Weights of a small mixture-of-experts language model, trained from scratch on English Wikipedia.
Size: width 512, vocabulary 8192.
Experts: 480 GELU neurons an expert, 2 picks a token.
Training: a variant of Adam for the experts, 1362M tokens, 5196 steps.
Below are experts of layer 4 (counted from 0) of a mixture-of-experts language model. Rows are named router (the router's row for the expert), up (a neuron's input weights, with its number) and show model dimensions 128-255. Each number is 128 + 32 x the weight over its row's rms, rounded and kept within 0 to 255. Numbers have three digits each.
Before each expert's rows: "gets" lists some tokens that make up at least twice as much of what it gets as of all text. This comes from a sample of Wikipedia text that the model never trained on. Tokens count by the router's weight.

# expert 2
gets: "\n", "\n\n", "  ", "'", "ti", "nt"
router:134170118114132128143164066116133065082127149135068151087080179100116065166158107034085081084127126142079091178084141073172174110106116131177141074114151148095114161113129146074095088168154156142158106122127139154164132167125168128135178163130126134102047066184132134116136113134130177125173126151120123119129104123168081137155132121191080196177164100088175142176147133088166100119134
up0:120137147126141136122154157114098210162134126151114117104115098107114129141091178068110161096154081138188101175071092136151193085182142119168146119140162172090109177111126158163180158141090104137095133064107158141122116141101150140096175170149120209047159131145126083111102143163123135088118099111131121187158154129142134125176126115104125119165160137106133147157148163173136142132072
up1:087150122156136068183131115131141113087143138109133145104141070098166086174157104153054151111146149123060161150106102128130141139147170097160062101148147129111172125161097127120072122128180162146157142175160094147103102114131104080075136125120067085112067144142118156097116099144101121151074119153153154121172158120116082172199185114177101176138205152101039143123120111129113159100123
up2:144115149121131133131122148168072130197140110122138069115112148149093138106070135152173099117078107088126176092160154093120178208119147165090125121131133158066080098142158099191170147176112172067078140101111202112126113139097112179139160118110126112123145141134121122194155083161073163094131139106139131153134103116060154135099098145111086126128080105108183109145165110150165153091042
up3:116109145136136107120158111130109139157158095107111065163135124172110072110119127117166103196122129109142190127096152119148091117099082167133122159181105163158111123083119052136114168157093164133110102104095090106141032125151132114155171118085123099107151122141099161136131143114213147175075123115108163113105115115152100155157112153166152188120142128105104142103104110157078147181143
up4:140140139074039118136095111116134115214144162085165106083152113116118136138095068123083132181111098103119143128130150203128122150090100116082109070169148148161123077152123171141136126134098176068153120149146092139104146070167134079130139079171174123158100074159131099014109130089134130126078100122128112113184117159106097113164084158076100182165145176127169146172196143175169157197140
up5:146178113129102119092064095089163118117137111143152111081182065142177174155085104097148089166082070120150149071127107150124141098099103090139139118163091114114134113117145136113154116142154108050104103217092135043146143185149161141118134105089143119138122114153107117159203138111134095127125072152134090102128064194111154173134103112105128157139112137135141103066120139131153127152104
up6:120042156153194074164092126060128112088160148091190113081161170126115137125170134128131146144098103118195091114107152096144141134069083184111144059142154109063101179136146119180066084155110153130140127134142066090005094136128138074143185105089147085111178118095109190110137132137122115097112130122142115132234091077155133135099161146114178120118126099134050141084118158142164140170101
up7:179090144158096157128142158118100114100126109123059132154111099140132080161156138115146160195169100122143185149111173066138123083074162124131141157148149119160110137124115085100055136115183162121140159136107080157112089165159145145124159126131128090164141124192083195125119119152079093127133127120116078053125070112117048152109112164156137093145161135107151211134108113166145124077136
up8:200140151090118180146190134110146116095141092117149173135134116116086116146103161045126160128145085170128079164069117176085148146173105136204110094158079127104136119140064132051093098171178092115099168161150111128126092116150128053156132154168158089156191115196171182074110104120098170123110129145129139201066105108141170130099130131100104125212094125094124139174081124138151125110130
up9:164166093125119167108116087106086115181106187129188122101085152106148114078132155148100181081151131130092119171130086064156142091113164165116082062144138111119122104149143157129113146172171074135100130189115114117152106139119146150204118131154166104102157116142115123115116135152071180156138151095143136134152034129197150112083129147147066117151142172104133093118180098123149099137045
up10:133189159105155152105148076141089062091202097146177071125139105143095135126176155080114139184115102123200169122091126170182096118100054141160157088141138129148109112152129131183087163153190123130143129130148089113197103129105106105091131085113156089088154142133098189136103140146146180128153122153175173172062149129116102107088150151095173096094118133140093152075178121122139174159108
up11:099188169138067132157108069142113108144086120085160171142088144130147136102138117166147068146115075093137160137108127069161183120211073117145213086118093147122086103122134146151099133167099138097076125122189137091143075108161184073147145191152122161137100110160078144133107178125088167205121107079147149149171079156131092168136128134136099137111137120146177119094165100135072115159118
up12:095159122103121102162146168056087107123162122068101187196142148155097138111136122067166114072139134168168150110083123109100226122151111104130095138119132104121135225140135088160138127121139140062187143148107081184087138092123140149151141121136134154147106143086105118152098120159128108166115098081155153137207144132099162171164139144093135133105134087104113125171132163165144086162115
up13:145122162099185178135165105162125135098153121143082214095090177091135112171100148147066072152167161165155092168162123143033133136116048160096131065149101092100132104111115118092056128175139129119145104124122128155082087119115141152109161168166124149125192068132136127131085119158139183111087078125145157046202132125126055115080145173130129134153143113096132115208141139157139066184140
up14:222173156153111124135144130126131081161149108144068165183175156123105101127133050095157111141077124098093125077098063131179096124084120176084119150174106186124129109155105165062165084125151150112159092135141083081156119136109166105137112124101148099078120126143116121112122139167141138189191115143120091125047099104120162184137114156149153118230108092151126132172087139106088119091100
up15:162156123154142074160171128136122175132134100162088068117147168167151139136150124107127110128116062138111100100103092119182136147108180130157132137136166052176154102130121122132107169151140065160055168107135119089142131185079125084140152119176138200096093179127127214174156138134147110147079099101120087127127132104174173136188123157121141094126173146118111098200128061131144205122119

# expert 3
gets: ",", " in", " to", "\"", " from", " at"
router:088148130138174081134103055133153162174112145158148146132182133133141156171175088120080124094175130159162089124060108119135136085109079150180130116160116146069125100166150163128167111141188120103141123105143114097074093123148125096127157096123117133108161133138092129057155138123123157075151087126121128113102102159116096162184103180142096101139133077149124133090146119179148128115124
up0:148091086205184126124099124101112115159126121154140097143044072145143137148145112162090137147129107090127122075133150102118138120126014130157063161106112157211121063153169138110174167108181087158061142155136158125100109090085131124182139215172224084126128068091176125130150096090154158121130197135139102133126113098143201156104102137099135117197124116172061093111184123100085097166086
up1:135159173146055174142112131108176152122109154052148160067097111075158132130110105115111169145163134163138142074104124108157079149133091138140081076109142176109116092102040120119091100139142121085126092152142144152148117183158076133109085172109096106123143229132142139147078124141136059093106161096117095174154081114101114134122169132154090101101135116078142081122114154097138151088088
up2:110132119162163162173122167077174105177089198088134034154102160181098113137115074106079128156116080146192098161115099153139149102111131154129075171148153106081148060143160123105178132152096088102114136180123112127155140127109192096213161071093195138162107100113137151110173163136098140119080088071128153148143079207149120082148115135086082149137124107135131140112149101122119168142116
up3:107105137083165066149063133138099116137116092099145157121138158144156104126146053119143122084102111077125114047138153189094111148045129100088133126192134179128131093085078132153111157144124147193144107149153163116117096128116089104125117091155160126078175140179048104114115117141123085187108145108126071142140130080112116152125140135151109106121192122102095118163162151133112128128115
up4:122083122191102098147073153157114109084140127138100086142095133100135151108106154146131160202150106131126167149203180123114071102132168129097126167138175170157084130122138113138148091168072133192108123096177173201116072117112062131105131152122071110138130089176122142186154134117152095129118130115099089126136126103103132113183134116154125151146183181130162126109186082156176094132134
up5:108092124142194166135150158193132201131141066074094132121116077171116138127130097135097098162080115097122128140139147137139097108122120124141110121146174149110142127131079162124199127173133176128163063098127132138176167129192184062133175129156123114163097086152157156095119148100156087087171130160150114116139145088197164091108123145074147158126175075124082121248187154120179159101104
up6:133108155152160077162142103095142111086123159094081143139116096147112170191140084132111128172148165141100100149096103116088152117161180126088143089158108123118123081128120108132114092148112104187138199138053146109168108160176127130152143084107084187164118108157134198135163160072099126097123124159162129094099145167193071107170129144203180092135166134137151079136155122171141078119103
up7:169103131153056178151127065035205121068136174140165110111118179101110109130118079072160144113176096114083075137148105097118105091142096124094083172102152216139106124117098119134112168144151116156140123122082193119126112095077132167144119101174157128161133088166092154162165131158119118151118137095110111164134088123138098109150151091214152150112133131155142167142123091139118118117152
up8:102154033080127065150156146162149123158136165082102127197132119229168147129135135147090155133080121134143115082146142134142137070136066064150083165141114168162130151124109161101150142121104133107126122158194170167077102120161137146148118135173137103087121090153116145069136156102139134074096165167153150107132117172155157073109111104139093180115185139126141084153136158114089091113098
up9:141170136122083090142117097173099089125161140087124115069113111109152055173106111110117137091123157134125138122136141147054102087123157108123149153127144082149153135115114075105132147149152120125060082137171145119140103132157137140101139130163157127131105085138122131114154133033216134142074116080155125122173170164106136117166117117087164165161177085136132152102146121138142110170086
up10:118133180115110101111077124176137147136160101078135135138116160048090151129126131140142187106139092135138104158115058093177149117185157189076081133161175123110079155099087147165133162101146112100092134089088127088132119096138141131072155163181177121106111145156178159137115160184106092126156162097095137084156110131111084088170111147102147158093140136091132146157107151173094117181098
up11:138208077178184084089061125086163117088172126134121105137146075121057144150173136174112108121086151122151171160120099108172110105129160172148081133095104126195129064185125138069107122133224087135151139165134155092170064109162109127129150111121115136156155079101116073139151195153105159135169125099109161177112140153166180084094146165142098134131168151149116145221144145128109172116134
up12:084123118077188117106062119128128168114134169112101097130138083169077170168094156126165084153129100102084110113093107177192126131151110110107074147127090130104135195083207159130137150144135159116139099124063095139105124105126056123144149140108105152132134092115123135166148182108043171094167127174143179115107161126110127144132146126173139065146097149141120132113139130144063152092127
up13:114088130185105166191088167137140049120069128122127153093098108201145114127120133112114111126059109124172098116135079121140135093146084180173131077155157119111157140149099135109164126122079117121174112151208158125087065186122116136129124084132125126173131137096117176082056103141102138119152087141098105072076107107164117123168152130138174141149095052121160134127114138118154192134168
up14:100104182080084073118156183108137127152165094102090116153092133120133116100143099097144119161164127144099110152146095183164173079097081100135127135087100133178209113095103123128118171134091141169126080117110096126114122129074093153137160183092122114178140205124098109170131173156168116139092149109159084139173084141126122169094121110131173145137121127144132084133121166129184134109089
up15:080132048224100167063164095107110115052081105153137106125086151145130112119169120116106126136118077107107122119108085133138125101125156039155113152132131150151058094117089164161110138133193118113149092164118135109129059111105122195094105106149112165136174131093164144134127113147184139116123115150165106162159072123086177108166141120192140110124129093139100150116111104117076178177147

# expert 11
gets: " was", " is", " he", "ly", " He", " that"
router:135146134124172128157127147148122063102149149149154111139146140168127176115175095080123118147090115104134144128090167105121100138159126125149093086221110162130125155196135112065108088204135194114128118120121143144142092143112096127135109122170123144063103173161078115157116121155154132158101139071122144157107071143136168159133177149198080170132131107128139099175140107119130165156110
up0:143161160134145043165102120127116111171143114150042113123108132198042116080150137036140108144111037134088074118136122098152151134071124138084151088130087195125114133145103122065127077145178075084136127108138134106153124154128141121109106158109146160173189128097144130092114157131154104127072116165163092114070053101091104080119089138099106152152130118092129103109135149142144150145109
up1:147097068134187079161132168173165124151155078186081204120091179108174128163189182140123122127117164144072073087153155160161116098087144142113109068143097167152135117082120110188102124110176133120077149099125109079133069125145123133132153143093164094111076180127114185160113154107152151137096139162125068104154097167134109080128092107117140100133154094105148179095155093190136121128050
up2:133090127108125117141141089143139131134147151133164110116109125124158075171115028127115089106085077095144130098116065157116162099122120161176146105139195080125184077091179124145115107167114137118136132188149127137137116161137156073133118090104150165117100162185081090115187187111109183117119044099158162195172138170086110137168126110101172157147136130071095178152164165063132142171096
up3:120112144137135109207125170133083158100160093120071128129162144101091118128122132115122107114181090142090115122132128160167186124093094128149155029099093132073089102153156098069100120154114127123107142169107108162110133072087058136131142181082078118100097136145088137085113082148122124143153089147121141109119113102073104143153088156148166098159136107213166188157113080115205151095143
up4:150170136135132106147162128092154145161071160138140138088123162141097165126094157153122101124120138165178086138139131152077138103122180174194118130176079145149161100160118094118106116124117124095196128079136149159136134163092104063147138129134155124128125142197124168114134164085175156175067034103105139103093149057046122183122141072126134152170134061127154133129119146125091171145154
up5:124104132149134172119135151175131108133112134099107087101157133134131080129163021102123140139149091107093110117146152075132124105118124152135098177092124153127123143128152155065126110139130079181178095156171138103154164124124180149113143117140147185155095129102113145118101150141069139180160105142128150128147111103118146126134126109136141169129116099103154059160127091040124158182110
up6:187101095113149136143109102144097092151183135087073116124081101146120151121133158089171183134115136123181122105093123125153134112152166065179155116208140119191091083108096181141145111164175125116120132192135149148137107120109149151101116137154132135123101094125145167129133137112120115161148170100140138097198157091158112083115156179085127191108169098088115065229180103129098057101103
up7:122110143156158133065085155089130150129085120148172120077115130149105117120169148168126105073097154105117137064102169114103127144124104147135081099173098135179117176108163119101154110151114111113105152158111115109112094136144141114157115150175109175083189091087075155158116172173115136101162151119099070146129130113112112068186111151136151168168120140128138070085111145146157154140146
up8:094183078144151142129141116073153125112105131154168184128149186127116152172152068140136144136143110118131105118137114137184099145115117108123101132168109151217133028195075098111139120143160158101125086102158081104182033155153121120074173090172135137128166087081175172116102118115128146147111143169133103093144078091074142117122113124152132102135128114103084123149138097129095152190096
up9:104123168049151124110193136101119073123180108165107139148125168137187091078095073118145110117109102111096115116083100125090126072175090123160139162124125075060135121144127155165068116111108098120109084151118050158115062103153114118154139142149142103107128134189146122122128091190122133123119148108106111090164079097160207172198127197122150127096097127129139071126142148145141125088130
up10:142128093172133125125165138082120116135090093118119076085161119140095119110110074126103131161189080099098134102121121078150190120115120161141092167145064133167146097107090155109143115147118116153187130065172132135197142150139087165165159174149185097135170141169103090146088079165120160115117126104112112119164112098121130091170132118089150133128129079136143147092195100161132148111078
up11:126181061084143174148120114158119162152227169111109108127128151164113154149145147191122160149128124171173062138097087115116166166158183134129168112113153161134032116123123135082107141121132117154076118116098135135172102075087130098142109104137164134090161117182094119126092168068137109145142052135173135144121143158124081104142122050098171084117114110149133186144157134124122127101153
up12:088073155128137181140091136154120085116146115120096127135176131130140137128078101114136111066121080088088097129119111165109147117142148089143133085169116166105135100159144150085136130147121095108189129157162126097116134141084166101091134149146107132143102188130093141111139123171101156121081140121131162103154108098133124127114220224078062157182145154134120096053160088122132109189070
up13:083122146147086073109116096092036081129111196126116131154080156131150179045131109181108138107174090102153114176113110073090175121156091137134140121105160118132143121045138164138166108123134079093107120111116182126135101137080188129129169086123134157148148153128138145121072019093106156105083132124134107063130074063128174150163163147136109125138182051145168190106154103192124098102163
up14:063117146138149118180108178064161129109136101106128144101154095105174061118173150116119090141131089173163136081132110138108164173081172132117172095152142151118080137128131052064124116122136105160191110166064112124130081163134157084157147109089095138130157124135121140099113099081139105126160100150153191142176176093117122100186188161129102069125147127145146152114138111148182162075030
up15:102122095146106068058092130137103111110142119153139107095128144202127156115167065087113085113164108156112127079121153108136148125116157134160083177116099156101071112130119126047156106159166109111105077184147128112040121160124149137178131119079149140153164105082060160144036130116089098145212126114141139112081114113099050175110157145132127144099068093152080141114074163145138115127124